python train.py --n_experts=32 --d_expert=96 --normalize_top_k=true --balance_loss=0.00209 --balance_bias=false --init_std_router=0.00803 --norm_eps=1e-07 --dataset="wikipedia_en"
Below are experts of layer 8 (counted from 0) of a mixture-of-experts language model. Rows are named router (the router's row for the expert), gate (a neuron's input weights, with its number), up (a neuron's input weights, with its number) and show model dimensions 0-255. Each number is 128 + 32 x the weight over its row's rms, rounded and kept within 0 to 255.
After each expert's rows: "mostly gets" lists some tokens that are sent to it at least half of the time. This comes from a sample of Wikipedia text that the model never trained on.

# expert 30
router [ 59 153 124 159 163 115 103 134 115 153  94 130 176 169 113 127 154 169 162 101 100 163 112 175  98 100  89 127 175  92 101 143 164 152 184 134 158 173 120 104 142 114 154 163 159 105 105 154 103 168  92 122 198 105 185 159  91  90 148 159 176 144 135 151 178  97 138 113 133 109 104 158 175 103 179 188 171 103 102  93 117  80 154 103  89 161 128 136  92 111 102 132 150 106 152 171  69 155 132 130 138 143  54 161 167 156 162  84 136 167  93  89 149 157  62 167 125 171 155 108 136 155 106 169 146  76 149  82 162 164  87 148  86 126  94 169 107 111  92 143  88 125 153 176 100 164 150 113 161 163 131  92 144  81 179 186 103 168 178 150 165  88  77 163 179  81 154 148 169  80  97 131  61 155 116 116 146 149 121  96 160 110 162 160 156 163 104 124 118 145  93 114 154 147 152 103 153 104 100 127 165 156  92 154  86 120 152 108 119 149 151 109  92  78 183 130 143 121  95 151  93  81 187 122  74 160 150 128  96 129 129 119 171 100 156 117 164 170 110 144 133 107 190 150 130 184 101 104 166  99  94 132 103 124  89  82]
gate0 [126 168 185 109 171 116 131 113  76 142 156 117 192 145 120 166 200 137 148 112 111 139 117 139  81  83  71 137 158 108 126 152 164 189 147 114 115 137 113  89 144  96 164 191 128 105  83 152 117 169  83  59 175 148 147 183  81  96 122 178 120  88 156 128 181 162 153 123 179  96 123 108 126 113 142 123 132 105 106 102  82  92 148 129 185 157  95 165 103  58 118 132 133 134 142 161 113 107 110 105  90  85 118 157 134 167 145 166  82 161 106  97 170 153  90 157 152 190 127 116 144 193 108 182 166 108 123  88 150 138  97 171  93 126  74  97 116 109 136 177  72 123 114 139 116 155 158  59  89 143 154  94 142  77 127 118 134 154 145 109 177 103 110 132 159  85 160 131 186 138 129 142 117 160 121 110 152 153 131  97 182  83 146 147 152 154 145 174 122 134 108  97 151 166 156  74 145  88  93 162 175 174  64 163  91 160 165 108 111 159 156 127 107 117 149 199 167 126 127 196 127 110 157 137  85 156 150 173 107 147 106 105 156  74 136 150 168 166 113 136 114 127 176 153  90 158  89 111 206 135 103  97 134 176 105 126]
up0 [157 180 116 127 187 180  55 174 121 103 162 199 127 142  93 138 133 215 169  77 119 154 108 141  63 109 101 146 170 152 106  96 118 189 111 108  67 146 115  84 165 160 101 182 148  85  85 113 122 183 104  97  99 132 201 183 140 135 114 138 110 125 111 160 154 123 105 143 187 141 105 196 155 127 139 117 133 172 133 149 144  67 156 139 133 130 137 153 139  56  86 148 130  96 184 194 144 139 203 116 157 100 115 160 148 104 141 104 119 165 123 134 156 118 111 196 161 133 142  75 157 130 132 149 158 180 111 146 181 151  93 169 115 125 121 129 161 178 148 146  75  69 120 140 106 145 148  80 157 169 137 132  83  83 157  91 131  94 117 138 160 170 121 194 126  74 129 147 143 119 115 121 113 154 137  91 174 136 162 129 139  90 163 145 136 170 133 147 147 136  86  63 141 152 144 138 139  98 158  80 144 162  72 145 117 145  99 125 119 117 143 146 169 192 169 170 114 116 172 142 150  95 195 111 123 124 162 112 136  87 118 119 153 161 110 136 130 112  74 127 128 167 161 137  87 138 103 190 107 177 111 108 158  95 120 163]
mostly gets: "ney", "ville", "shire", "ary", "ious", "ency"

# expert 26
router [ 60 152 124 148 169 127 124 115 142 172 108 127 160 150 112 141 173 158 168 106 104 151  82 161  94  99  87  78 170  85  60 162 149 163 172 141 156 166  98  94 153 103 155 153 171 134  87 151  96 155  88 108 162 113 156 162  88  84 147 156 177 135 151 159 176  95 143 110 154 133 104 165 158  73 145 181 155  84  87  86 109  92 159 135 123 169 150 129 111 115 103  57 167  96 161 184  85 166 120  89  88 110  79 156 166 147 166 111 136 154  84  72 147 140  76 145 105 157 169 112 138 154 104 167 151 103 157  86 171 158 103 156  89 101 130 170 132  95 109 155  96 108 170 168 111 166 162 105 156 166 160  95 158  76 156 175  95 162 156 158 154  81  98 158 149  91 158 143 142  88 104 129  96 152 123 109 109 161 141  99 174  88 171 151 158 167 105 155 120 162  96 107 147 160 162  95 145  93 100 126 171 167 100 156 118 151 145  94  83 147 136 117  89  94 173 140 161 173 109 164 115  74 181 141  89 171 156 141 114 141 165 102 168 100 166  89 164 185 110 142 144  97 158 162 130 162  77 145 164  97  89 110 137 137  79  86]
gate0 [ 88 115 103 177 164  74 147 126  69 130  92  80 165 125 120 136 111 153 167  98 130 144  98 128  74 136  76  91 171 115 141 146 124 147 144  96 153 199 132 106 174  75 180 146 169 124 101 136  82 143  84  93 152 125 148 154  82 100 119 187 156 163  97 175 156  66 140 142 142 150  92 147 173 128 140 147 158  95  64 103 140  75 180 145 193 211  95 150 124  96  85 114 161 106 149 158  69 121  91 126 149 114 149 195 169 152 182 134 122 137 130  77 127 166 161 133 172 167  81 136 174 107 121 177 147 100 144  85 151  94  91 131 148 112 130 162  89 165 109 148  64 147 118 147  97 114 158  98 155 146 105  83 120 122 166 144 106 189 100 126 179 117 118  88  96 122 156 138 133 111  64 162 142 124 138  69 135 152 145 123 148 125 137 131 161 170 122 140 171 149 139 100 183  98 104  82 158  83 152 135 159 156  87 140 162 166 103 132  89 182 157  66 116  83 128 179 167 165 108 145 147 100 153 132  75 115 132 146 128 133 106  70 135 117 140 111 181 154 141 154 101 119 101  90 128 168  97 117 135  81  87  77 142 192 116 164]
up0 [145 108 165  96 111 199 141  69 164 132 121 170 136 120 124  74 140 131 146 213 134 162 133 150  84 149 134 128 112 158 182 154  90 120 176 161 142 127 130 110  95 171 132 144 166 122 103 107 161 135 146 130 153 141 187 156 174 186 128 111 253 116 155  99 147 141 110 120 139 127 131 103 108 128 139  88 128 138  92 150 104 116 118 103  67 104  59 136 138 119  84 121 157 173 147 129 137 120 151  75 169 109 124  73 173 165 104 149 113 110 121 120 178 138 134  97 111 165 161 159 164 126 108  82 104 109 116 143  90 169 138 119 178 168  68 166 139 110 157 101 168 136 172 109 139 154 122 125 178 149 115 188 136 165 136  92 118  65 165 137 143 162 104  26  69 117 102 202  84 147  90 131 141 111 219  92 102  98 120 123  61 139 120 131 149 123 147 163  94 147 114 143 113 116  74 119 212 133 112 150 112 113 173 112 157 129 167 158 168 132 118 134  67 143 109  86 138 153 129 113  84 136 131 152 136 104  94 150 155 115 121 169 133 161  83 152  93  93 103 103 112  96 129 166  75 110 144 138 164 129 208 140 159  95 160 112]
mostly gets: " considered", " announced", " appointed", " founded", " established", " provided"

# expert 29
router [ 80 140 122 125 159 143 115 131 150 191 102 118 164 137 103 124 159 163 157 128 128 152  93 153  85  91 100 112 175  87  66 176 160 164 173 127 161 179 119 104 138 102 153 134 176 103  87 147 115 160  90  88 156 133 161 172 102  81 143 156 174 125 145 168 171  91 146 108 151 121 108 189 160  99 166 196 153  79  77  90 116  84 161 153 140 182 152  83  94 116 109  85 170  99 163 189  95 163  72  93  89  97  87 154 175 160 165  96 149 146  96 101 154 139  97 138 152 168 171  94 157 153  98 164 140  96 158  79 177 150 100 141  95  94 127 169 125 102  88 144 106 120 174 159  88 143 149 106 159 180 155  96 141  82 175 165  97 163 170 163 156  85  84 153 130  83 150 137 151  87  83 100  97 148 110 123 134 157 133  87 166  90 163 151 160 171  85 155 126 161 112  96 164 169 159  94 139  91  83 110 181 152 102 156 115 159 138  99  88 142 141 121  93  90 185 142 184 148 113 166 113  85 182 139  83 152 156 138  95 155 140  96 163 113 166 121 170 185 115 141 109 110 155 136 137 180  92 162 159  95 114 115 120 136 104 117]
gate0 [ 80 156 126  88 165 137 111 133 102 178 124 195 168 163 113 104 172  91 168 113 109 176 130 135  90  85  70 153 195  78 130 172 150 159 181 120 156 170 110 128 128  98 160 137 158  95 104 163 107 150 102 101 166 115 165 145  98 106 154 169 188 154 102 144 161 106 157  93 155 116 133 139 140 133 126 145 149  88  97 120 135 100 154  81  91 129 122 128 115 119 137 116 138  84 153 156  91 154  83 129 135 106  87 132 116 143 191 144 150 179  94 109 163 128  78 116 113 154 164  93 124 157  96 163 158 119 151 136 202 189  89 158  90  91 124 135 122  93  76 158  64 163 141 127  87 181 138 132 103 145 169 120 143  89 177 146 122 131 160 124 186  78 118 140 182  79 169 187 150  87 119 163  81 146 116 162 130 177 139  97 189 119 132 148 162 155 122 102 100 149 120 126 185 138 165  84 147  98 104 120 197 206  66 189  99 114 151 110  94 180 129 126 106 104 122 142 124 114 162 189 121  75 174 168  78 180 142 114 116 121 149  85 156  83 147 111 140 139 116 100 132 114 179 131  88 180  79 142 161  89  98 116 106 130  76 111]
up0 [ 97 184  94 138 179 139 114 101  94 171  82 118 158 144 133 106 182 114 104  94 102 175 130 152 127 110  91 160 141 133 119 162  83 142 149 164 132 125 172 159 100 107 125  89 128 132 116 147 145 142  91  95 141 154 135 141 103  95 163 133 124  42 147 122 165  74 159  76 123  53 117 150 144  70  97 181  93  75 107  98  44 176 123  52 193 150 119  74  58 143 133 135 111 112 103 141 122 122 107 128  92 113  96 166 110 110 161 177 109 174 102 106 165 176 143 113 153 152 154 175 132 107  79 147 136  88 123 102 113 179 104 142 115  77 158 153  60 100 144 113  69 153 116  84 109 142 160 156 169 127 149 115 151  95 136 172 141 129 134  94 134  84  78 171 174 111 121 100 104 128  62 150 148  89 120 166 126 170 155 107 170 113 109 131 137 156  98 117  93 183 101 128 218 135 184 105 186 137 120 191 140 137 105 119 112 165 110 110 114 143 111 120  79  67 161  88 188 157  94 151 147 101 167 128 105 120 134 142 104 163 118 109 161  85 166  86 128 181  88 151 140 103 134 127  68 122 114 163 152 170 101  95 134 149 102 146]
mostly gets: "id", " new", "ical", "tic", " long", " short"

# expert 15
router [ 23 146 121 130 164 117 108 135 113 172 103 147 150 156 133 128 150 148 147 110 134 128 120 155 121  83 112 152 170  91 118 169 130 140 157 112 166 159 105  88 135  94 145 113 152 121  95 140  87 157  58 131 190 120 130 163  91 105 176 162 157 157 140 163 190  66 127 108 149 125 119 157 157  78 164 190 168  97  99  94 132  83 146 158 156 149 128 116 114 137  82 117 172  61 157 168  77 166  96 123 116 102  67 159 202 132 176  75 160 173  85 112 136 161  84 112 100 154 147 103 146 138 127 179 134  89 150 114 150 173 133 138 106 106 124 176 111  99 110 130  85 138 150 164 117 150 149 108 124 128 142  95 155 102 167 156 115 156 179 147 155 104  89 145 168  50 159 135 133 102 111 159 104 146 129 103 122 149 138  81 166  94 138 120 163 200  71 116  93 150  93 132 147 204 157 119 177  67 130 128 202 143  95 166 112 147 142  97  77 161 118 130  94 108 162 147 136 115 102 163  85  69 200 141  85 179 141 129 122 148 159 112 177 111 164 104 156 174 117 158 100 104 182 130 118 183  94 123 149  87  80 110 124 120 111  89]
gate0 [142 126 118 134 146 123 141 119 134 167 121 131 213  79 147 150 133 101 169 140  79 165  75 146 137  57  87 117 162 111 149 130 154 202 169  96 178 142  73 125 174  99 123 171 163 109  79 174 127 143 105 122 108  67  91 171 110 111 126 156 181 131 147 155 168 128 161 158 149 115  62 122 133 150 141 179 149 130 105  96 106  98 145 141 150 124 147 102 126 127 107  87 157 120 172 144 108 174 120 129 115  84  98 117 150 188 126 136 141 183 101  81 177  95  93 127 102 151 148 133 129 143  80 151 196 153 167 111 125  95  68 177  74 127 104 160  68 121 109 131  88  84 116 148 125 131 174 131 153 169 175  77 152  71 147 151 178 170 143 150 142 135 110 145 149 106 125 114 179 113 127 102 130 162  73 144 162 171 134 119 134 108 153 170 137 124  92 160 101 141  65 129 124 195 133  49 150 101 103 138 115 168  95 156  97 181 148  97 135 179 112 129 141 107 215 145 141 130 122 172 117  65 134 127  81 146 193 163 120 127 132 109 136 104 135  79 159 131 109 110 136 120 193 144 126 170 102 103 160 122 110  85 217 107  67 120]
up0 [130 128  80 126  99  74 144 133  91 129 109 141 113 158 131 106  99 107  84 150 132 100 193 113 170 167  92  84  70 121 166  51 121  71  77 175 109 131 114 165  88 156 111 106 108 178 134  80 143 133 185 180 116 139  78 120  98 160 116  80 138 103  96 126 114 169 152 185  69 127 125 133 184 125 149 113 125 169 120 115 158 148  54 153 154  79 121 186  94 128 191 140 110 165 103  59 125  73 166 167 164 181 133 150 103 113 120  93  76  80 121 100 128 134 124 148 157 112 126 114  77 119 140  73 103 155  76 103  58 110 123 106 149 140 102  84 104 128  83 107  73 148 113 135 152  89 175 157 100 140 123 182  87 132 130 114 139 122 141 161 109 122 192  78 136 117 110  87 145 122 159 123 108  96 135 108 115 128 142 147 104 195  71 153 115 110 147 118 171 104 113 166  80 127 149 192 127 156 163  97 121 121 122 104 126 144 121  97 217 123 122 103 156  88 109  86 116  74 129 112 165 136 143 108  80 133 157 111 133  77 196 148 162 136 115 169 136 122 182 145  68 156 149  98 150  95 131  71 147 146 197 147 129 128 142  99]
mostly gets: "ot", "ald", "od", "ney", "ino", "tt"

# expert 7
router [ 66 154 119 143 162 114 117 124 107 183 100 129 162 136 104 127 178 167 156 106 133 166  91 162  92  87 100 135 168 100 102 163 160 156 187 117 149 170 101 109 171 100 174 146 179 128  87 160 105 158  96 108 159 128 157 163 120  97 132 163 167 117 149 158 180  88 132 107 128 131  94 162 166  73 165 180 133  88  80  96 129  97 160 127 129 177 153 100 126  88  91  68 168 101 157 177  97 146  87 103 112 119  84 146 181 146 170  95 128 155  85  68 152 169  86 129  91 157 162  84 154 161 104 155 150  98 154  76 162 169 109 154  99 122 101 160  95  97  79 168 116  93 162 205  97 151 141 124 167 177 154 102 155  96 161 169  88 162 171 149 141 103  90 139 139  88 173 138 150  84  91 114  95 151 102 135 120 152 127  96 165  96 173 123 162 165 100 160  83 158 103 107 151 192 141 124 177  93 106 121 174 146  93 158 124 158 123 105  96 156 156 114  79 103 173 156 149 153  81 157 110  84 172 101  72 161 167 175 117 147 130  88 181 101 150  99 169 162 113 135 122  97 163 161 117 169  95 170 159 133 108 107 138 150  79 113]
gate0 [119 190 151 143 163 176 145 113 125 156 165  96 168 153 124 104 112 190 145 138 108 136  83 186 121 103  80 141 177 120 151 142 168 179 155 164 173 183 118 170 126 113 154 143 183 114  83 112 132 107  99  92 143  81  91 161  84 100 100 165 164 104 155 152 129 116 153 132 182 131 117 161 113 156 110 144 148  85  94  97  65 114 150  92 110 131 154 155  70 140 142 101 172  76 179 142 154 156  77  96  91  99 124 175  96 178 165 147 121 112 116 107 140 166 146 145 192 160 178 171 166 174 108 156 160 162 110 107 166 103  96 158 142 153 162 189  93  88  72 170 151 144 132 121 138 123 158 151 119 149 158  86 156  87 154 107  94 165 139 150 149  88 153 163 186 143 140 193  90  89 110  89  96 168 170 152 115 126 156  97 164  98 163 121 160 174 142 120  93 151 134  74 172 113 166  81 158  94 140 152 141 164 101 178 113 190 155 116  84 125  98 103  68 112 148 153 168 118  86 152 126 101 104 169 129 162 158 114 100 179 154  78 169  99 143 108 161 159 115 116 161 143 183 141  81 158 136 156 176 127  85 161  95 148  82 136]
up0 [162  53  96 102 129 142 130 151 132 118 110 150 108  93 197  90 151 127 108 108 170 146 141 137 112 127 132 155 119 152 164  94 127 143 112 111 103 134 144 165 125 141 133  84 102  76  99 116 172 208 131 111 121 152 145  88  93 113 145  91 142 166  68 115 137 118 126 199 118  99 109 139 117 108  86 145 113 174 120 172 150 121 107 148  66  94 154 176 142 171  81 106 130 101  70  98 113 132 132 145 186 150 121 111 104  71 114  86 100 141 125 159 134 129 155 171 160  90 130 103  68 120 147  85 123 183 165 172 109 165 103 164 125 207 128  73 183 166 111 138 169  94 135 171 173 100 117  96 138 120  50 143  61 137  60 113 173 136  90 113  88 151 183  93 190 103 157 167 141 112 176 113 163 114  63 119 165  75 110 117 142 156  75  89 136 122  61 157  95 110  93 173 102 154  87  38 135 165 190 119 125 145 105 124 144  90 111 156 155 146  52 144 165 129 113 143  44 158 105 118 130 122 109 114 131  92 132  99 153 133 167 105 128 134 141 120 134 106 140 124 113 157 127 110  82 126 168 110  94  98 168 121 152 118 145  86]
mostly gets: "tri", "final", " per", "din", "cre", "mi"

# expert 6
router [ 83 154 140 131 184 132 113 141 110 195 131 116 174 153 120 134 188 167 165 103 132 161 100 168 105  95  82  95 172  90  92 154 142 175 178 113 147 180 100 116 157 116 166 147 148 112  76 152 129 190  68  95 163  91 173 176  87 101 141 171 147 103 126 135 176  85 132 119 169 121 114 184 141 120 168 182 151  69  50  98 102  99 144 135 146 142 141 127  92 111 120  86 165  96 156 177 106 161 115 117  97 117  57 164 185 163 171  92 158 152  87 110 165 168  79 167 138 165 170 116 134 148  89 173 172 110 138  87 160 145 113 147  81 115 140 162 112 122  88 150  98 104 124 150  84 149 177  83 175 168 139 111 177  64 183 149  87 152 153 147 155 109  81 144 120  99 179 132 126  89  94 125 110 155 113 126 144 152 120  80 175  74 150 136 138 185  90 135 113 159  85 108 134 139 152  84 153 107 103 139 170 193 106 170 100 149 144 107  93 182 133 123  71  81 165 171 152 147 130 179 110  84 179 120  89 153 148 142 107 161 142  97 140 101 139 129 180 137 111 151 135 102 159 143 131 145 113 119 168 139  77 127 140 128 125 107]
gate2 [112 112 149 102 144 173 119 141 147 149 126 113 153 177 132 157 141 151 146 144  46 153 102 146 141  93  79 140 176  79 116 195 128 177 177 114 167 137  84 117 159  85 132 149 153  98  70 143 101 123 119  95 145 165 148 142 103 107 180 124 121 176 184 143 150  98 150 119 162 131 117 108 114 108 151 153 162 130  97 118 107  96 148 166 121 128 182 108 120 139  64 107 159 114 129 127 107 185  56 135  97  77 130 101 134 140 169 130 134 156 129  92 209 113  45 150 148 160 162 108  95 178 144 189 150 119 150 100 131 154 117 146 101 134  92 169 145  99 153 154  60 132 140 160 164 146 124 127 163 139 154 149 119  44 166 164 126 142 167 157 162  85 132 120 160 100 154 169 178  72 139  97 100 157 150 108 189 157 101 117 169 132 144 147 162 123  94 141 140 182  70  98 150 154 129  95 126  82  90  84 155 148  78 194 128 132 132 143  72  94 163  99 147 113 147 105 158 175 117 177 169  37 140 150  86 138 151 163 168 158 130 127 122  66 120 146 133 141 103 132 177 113 123 157  62 148  94  65 144 122 124  83  72 160 107 110]
up2 [106  93 110 110 104  70 182 146 104 150  72 157 161 107  82 138 163 119 148 110 164  76 107 136 131  97 108 144 164 151 109 161  92 159 110 107 136 122 122 128 151 142 146 152 111  83 167  85 144 184 163 148  77 132 138 130 100 151 131 175 113 175 127 172 173 147 123 172 142 135  64 112 199  73 133  99 102 139  75 128 180  94 149 136  73 103  80 129 101 129  92 178 163 126 146 112  88 116 142  77 164 125 151  86 148  95 143 178 134 162 153 101 103 120 174 121 156  70 172  91 125  89 119 148  67 120 119  74 123 151 175 157  89 170 158 120 152 207 136 158  80 144 110 104 124 149 118 120 160  75 168  74 177 143 196 174  90 107  92 181 120 131  82 182  73  92 161 145 150 148  97 156 122  65 121 152 148 172 134  98 108  99 198 112 134 111 134 110 110 136 153 134 174  77 113 123 153 165  85 101 185 118 146 165 140 150 145 123 145 120 110 123  54 109  95 112  86 142 157 127 148  70 178 190 135 133 152 155 155 165 140 129 166 127 124 116 174  92 120 168 162 162  96 114 118 127 118 111  81 172 113 110 172 169 168 150]
mostly gets: ").", "\".", ".\"", "=", "---|---|---|---|", "),"

# expert 19
router [ 65 161 143 176 165 124 103 135 129 180  95 126 159 143 112 140 158 155 166 120  80 185 112 148  87  84  80 108 175  91  89 166 144 160 172 107 159 189 105 118 152 107 153 133 176 129  94 151 100 148  92 104 155 135 152 166  94  83 127 152 196 147 185 154 186  88 158  83 131 120 113 151 159  96 142 195 143  93  73  99 108  92 165 102 148 155 155 120 142 149  98  37 155 110 147 164  89 155  85 130 101 153  82 149 198 156 166  87 183 172  92  99 154 133 104 143 150 152 170 122 154 138 110 167 156  97 168  93 169 170 113 153  99  87 125 154 105 115  95 167 107  91 111 167 103 168 153 120 137 132 169 105 177  74 152 186 104 146 166 157 142 111  96 136 163  79 165 141 122  86 100  99  95 154 109 128 130 181 145 100 165  98 164 124 166 163 105 135  98 152  98 121 143 182 158 116 143  98 104 123 173 146  91 162 124 157 146 103  79 158 162 135  80  83 166 135 137 151  82 164 129  62 169 144 100 174 144 163 119 152 131  90 170  87 157 111 154 188 110 140 148 111 136 160 116 169  88 146 156 145 113 111 140 128  71 111]
gate0 [ 90 149  89  96 168  88 150 151 185 104 103 129 176 174  84 135 165 102 164  62 118 155  78 169  65  95 131  97 165  49  96 186 139 153  98 120 126 156 105 122 137 121 119 120 154  61 107 137 123 141 132  89 167 136 126 145 141  91 109 113 165 117 165 131 156 106 120  91 122 106 129 149 131 138 124 157 101 139 129  80 140  85 181 147 174 159 126  87 131 107  25  94 157 125 172 152  83 129  43 115 101  75 108 154 128 114  87 125 140 101 146  73 128 163 116 110 102 142 171 170 151 130 130 136 121 114 157 127 154 105  65 179  93  76 112 176 104  75 125 126 150 142 135 140  75 113 128  60 136 153 143 123 166  81 161 154  99 130 120 125 177  76 119 126 148  95 125 152 180  91 120 143 171 165  82 131 154 191 141 124 140 109 198 187 163 106  73 180 162 135 123  75 118 121  95 125 145 137 145  80 186 171 146 184 133 142 132  58 113 150 137 126  86 104 162 183 113 153 119 173 124  81 152  94  96 139 144 180 107 147 138  73 174  94 134 127 157 140 139  99 112 101 114 134 101 136 140 196 158 105 122 111 170 139  86 117]
up0 [160 120  89 146 176 141 130 136 131  90 168 157 148 169 109 114 148 163 160 104  95  86 148 110  84 135 150 172 140 114 130 116  99 170 150 167 127  74 114 151 151 123 124 175 103  69 129 185 116  96 119 134  90 106  75 132 133 168 181 112 134 123 146 183 108 186 161 187 168 140 107 171  71  99  92  98 120 130 142  86 122 113 167  80 135 120 166 193 135  42 114 143 177 106 138 177  97 175 158 137  95 130 141 120 136 137 145  67  94  84  60 107 105 119  71 106 130 193 189  65 132 196 143 133 140 103 144 147 143  68  89 149 138 101 183 184 100 155 175 123 150  96  88 169 153 145 114 115 187 106 180 148  75 132 131 163  89 132 132  45 113 118 132 140 128 148 108 103  60  91 120  80 136 145 126 121 133 111 183  90 121 105  88 187 149 154  78 156 147 137 142  95 121 139 110 175 156  87 121 144 137 154 107 117  77 111 123 126 118 120 132 107 123 157 191 153 134 111 132  97 105 163 155 148 113 118 148 150 103  97  96 124 122 163 138 183 155 136 100 134  99 113 142  95 147 187 156 133 157  64 153 109  74 205 104 123]
mostly gets: "cre", "com", "gra", "ym", "Gr", "pen"

# expert 23
router [ 54 138 129 139 179 129 162  82 136 167 120 132 153 155 104 145 168 173 164 109  87 139  77 148  90  89 108 103 179  86  79 167 145 172 172 133 152 159 106 123 152  99 156 155 156 132  69 175 113 158  69 111 152  91 174 173 106  82 133 170 156 122 144 151 185 106 108  98 134 131 108 159 158 113 155 170 133  95  84  78 140  88 164 129 138 177 131 120 124 122 110 100 166  99 171 191  96 162 130 106  97 111  61 158 172 136 157  81 128 146 103  98 152 132 107 158 116 158 150 109 141 137  85 161 146  95 153  77 163 158 121 168  84 137 143 169  97 113 118 162  98  98 138 153  95 138 156 107 170 171 156  87 165  87 179 171  79 156 161 169 155  70  75 151 103  86 152 121 143  87  88 128 104 152 120  93 124 172 136  88 160  81 175 123 151 165  86 154 124 159  82 113 127 158 143  79 147 102  99 120 185 168 104 175 107 152 154 109  81 174 145 101  89  91 163 152 181 146 100 159 105  83 191 146  93 162 148 157 133 139 116  98 152  91 147 116 173 165 127 134  95 101 146 135 124 166  89 133 182  84  88  72 131 173 113  96]
gate0 [ 78 102 116 141 149 122 108 171 141 147 155  98 150 100 126 107 167 103 169 115 150 171  95 153 101  80  97 145 162 118  81  95 177 145 164  73 146 161 118 101 108 118 172 108 157 102 109 156  85 181  92 114  85 130 155 177  60  82 127 116 167 148 140 168 153  77  91 174 161 180  88 133 102 107 130 143 103 144  93  96 155  89 112 124  95 158 161 158 131 160  96 160 125 105 101 159 101 105  89 159 147 106  81 105 158 108 166 135 177 184 109  88 106 111  81 163 175 112  89 149 140 178 144 157 170 125 171  91 160 157 108 122 100  90  71 150 101 130 103 162  87 118 107 170  84 108 130 129 153  92 160  82 126  82 101 153 152 174 162 137 107  87 168 104 157  87 150  87 150 103 109 170 113 175  71 136 179 131  77  91 172  97 166 174 149 162  95  93  88 165 142  96 145 167 160 108 112  88 146  94 158 184 101 122  98 160  88  94 108 146 148  94  91 109 150 111 148 140  96 175  84  87 168 105  95 106 182 152 177 141 103 166  94 101 110  98 165 110 101 118 163 115 174 168 111 172  73  89 110 150  90 176 104 159  95 165]
up0 [125 127 156 127 107 146 156 116 152 132  79 103 151 164 113 165 141 208 147 128 117 103 126 114  94 113 126  94 127  86 152 100 158 135 133 111 140 117 135 163 147 136 118 138  90 123 115 151  69 131 145 104  92 126 111 171   0 137 189 110  71  84 159  97  95 119 136 132 160  60  97 111 141 115  96  75 187 124 119 134 137 111 119 178 140  63 126 127 154  90 103 111 125 128 100 114 127 170 159 135  71 151 147 162 130 124 120 100 224 122 105 145 142  85 163 116 143 147 142 135 103 137 123 132 113 179 119 141 154 153 129 110  69 127 157  75 169 255 116 115 163 164 164 171 134 159 169  86 167 128 115  97 122 197  95  79  77 135 124  84 140 151 187 121  78 130  88  71 121 117 144  80 143 117 130  88 125 109 162 147  95 120 141 127 133 127 185 165 127  67  85 119 106 146  95 106 141 130 126 102 155 105 142 143  83 116  99 143 151 139 124 125 150 149 146 129 255 101 141 111 154 125 145 102 147 122 151 143 117 106 170 125 117 152 123 143 113 162 154 197 119 173 124  80 126 144 119 125 128  94  97 159 142  96 149 114]
mostly gets: "\".", ".\"", "\")", "\",", "})", " ==="

# expert 28
router [118 161 128 139 190 142 121 148 136 152 127 140 166 160 107 133 145 142 168 148 125 198  65 177 119  61  75 124 201  81 122 160 160 200 162 134 163 181  95 106 131 106 146 173 155 107  94 130 102 147  84  86 155 126 128 170  93  89 137 185 149 144 154 140 142 107 180 118 162 117 105 179 167  99 167 194 149 117  83  88  82 105 165 103 101 167 145 122 126 122 110 128 138  77 162 198 106 178 108 111 103 129 102 163 153 158 156  85 149 147 123  99 149 149  81 133 143 146 147 102 166 169  85 171 156 102 163  90 146 144  74 149 121  75 110 130 135 117 108 156  86 123 134 130 115 139 167  96 169 177 154  62 128  82 150 170 103 157 203 139 154 107  96 156 164  99 150 133 122  85  95 131  76 147 114 132 142 179 168 101 160  82 175 141 176 156 128 144 109 190 103 103 165 151 155 118 137  84 130 162 148 161  90 208  85 124 161  82 100 176 142 124 123 105 154 152 153 115 102 187 107  79 176 155  94 141 164 131  95 137 128  92 183 111 134 106 169 135 102 142 157 119 177 143 100 154 107 184 164 153  97 122  98 126 116 109]
gate2 [129 192  88 153 155 137 126 125 137 163 137 140 170 176 117 140 162 134 150 103 114 134  87 114  61  96 130  92 163  70  70 155 170 178 180  97 187 114 120 107 132  88 175 167 143  93 128 103 138 157  67 140 132 131 144 140  91  86 175 174 138 149 128 136 129  92 132 154 148 101  79 138 155 127 167 127 204  76  91  99 111  98 141 146 124 163 170 128 101 141  81 112 184  75 133 155 119 137 139  80 111  58 118 152 142 173 151  78 142 135  82 126 183 125 116 177 177 158 140 100 128  93 116 174 144 115 128 110 143 170 153 113  94 152 160 134  33  84 100 125 108 104 118 138 124 148 117  96 101 157 177  57 145  86 161 147 104 191 176 125 120 107 117 138 130  86  98 100  52  92 110 116  88  78 125 122  82 155 127 109 184  81 113 139 124 171 105  93  92 169 144  73 112 112 115  87 157 102  72 123 175 140  80 138  96 130 125  92 103 110 103  58  88  93 166 168 176 150 131 111 138  79 151 134  77 175 170 143 111 171 149 121 176 135 145 181 137 163 134 112 103 181 159 130 137 131 161 101 148  94  91 128 114 108 126 120]
up2 [102 205  85 129 164 148 129 128 176 124 113 117 119 133 146 140 132 108 135  97  90 138 140 126 160 125 129 156 126  92 104 131 106 155 122 106 135 115 104 116 114 119 139 117 107 102 154  91 131 130 140 167 124 152  91  94 132 139 113 155 157 157 100 106 118 147 104 148 114  81 167 151 128 136 109 129 148 114 140 143 132 153 118  96 143 101 116 154  86 112 142 130  96 147 133 136 121 126 135 141 116 132 124 158  97 130 126 145 103 129 168 110 133  90 153  86 128  99 125 137 109 142 147  95  99 157 112 129 118 116 186 145 122 127 121 107   0  95 147 142 164 129 100 108 109 126 124 151 139 107 129 113 125 149  98 145 141 111  86 137 155 116 115 122 144 116 118 155  75 174  98 122 140  99 152 171 140 115  95 112 158 133 128 129 128 123 135 126 119 113 141 127 126 145 144 147 125 169 125  89 100 104 112 118 133  93 134 157 148  91 120  99 138 129 129 129 151 129 135 125 126 131 140 134 120  92 145 120 164 114 136 142 132 160 112 173 100 132  99 121 121 119 122  98 118 143 111 104 140 119 103 150 131 115 173 151]
mostly gets: "==", "===", " ==", "====", " ===", "The"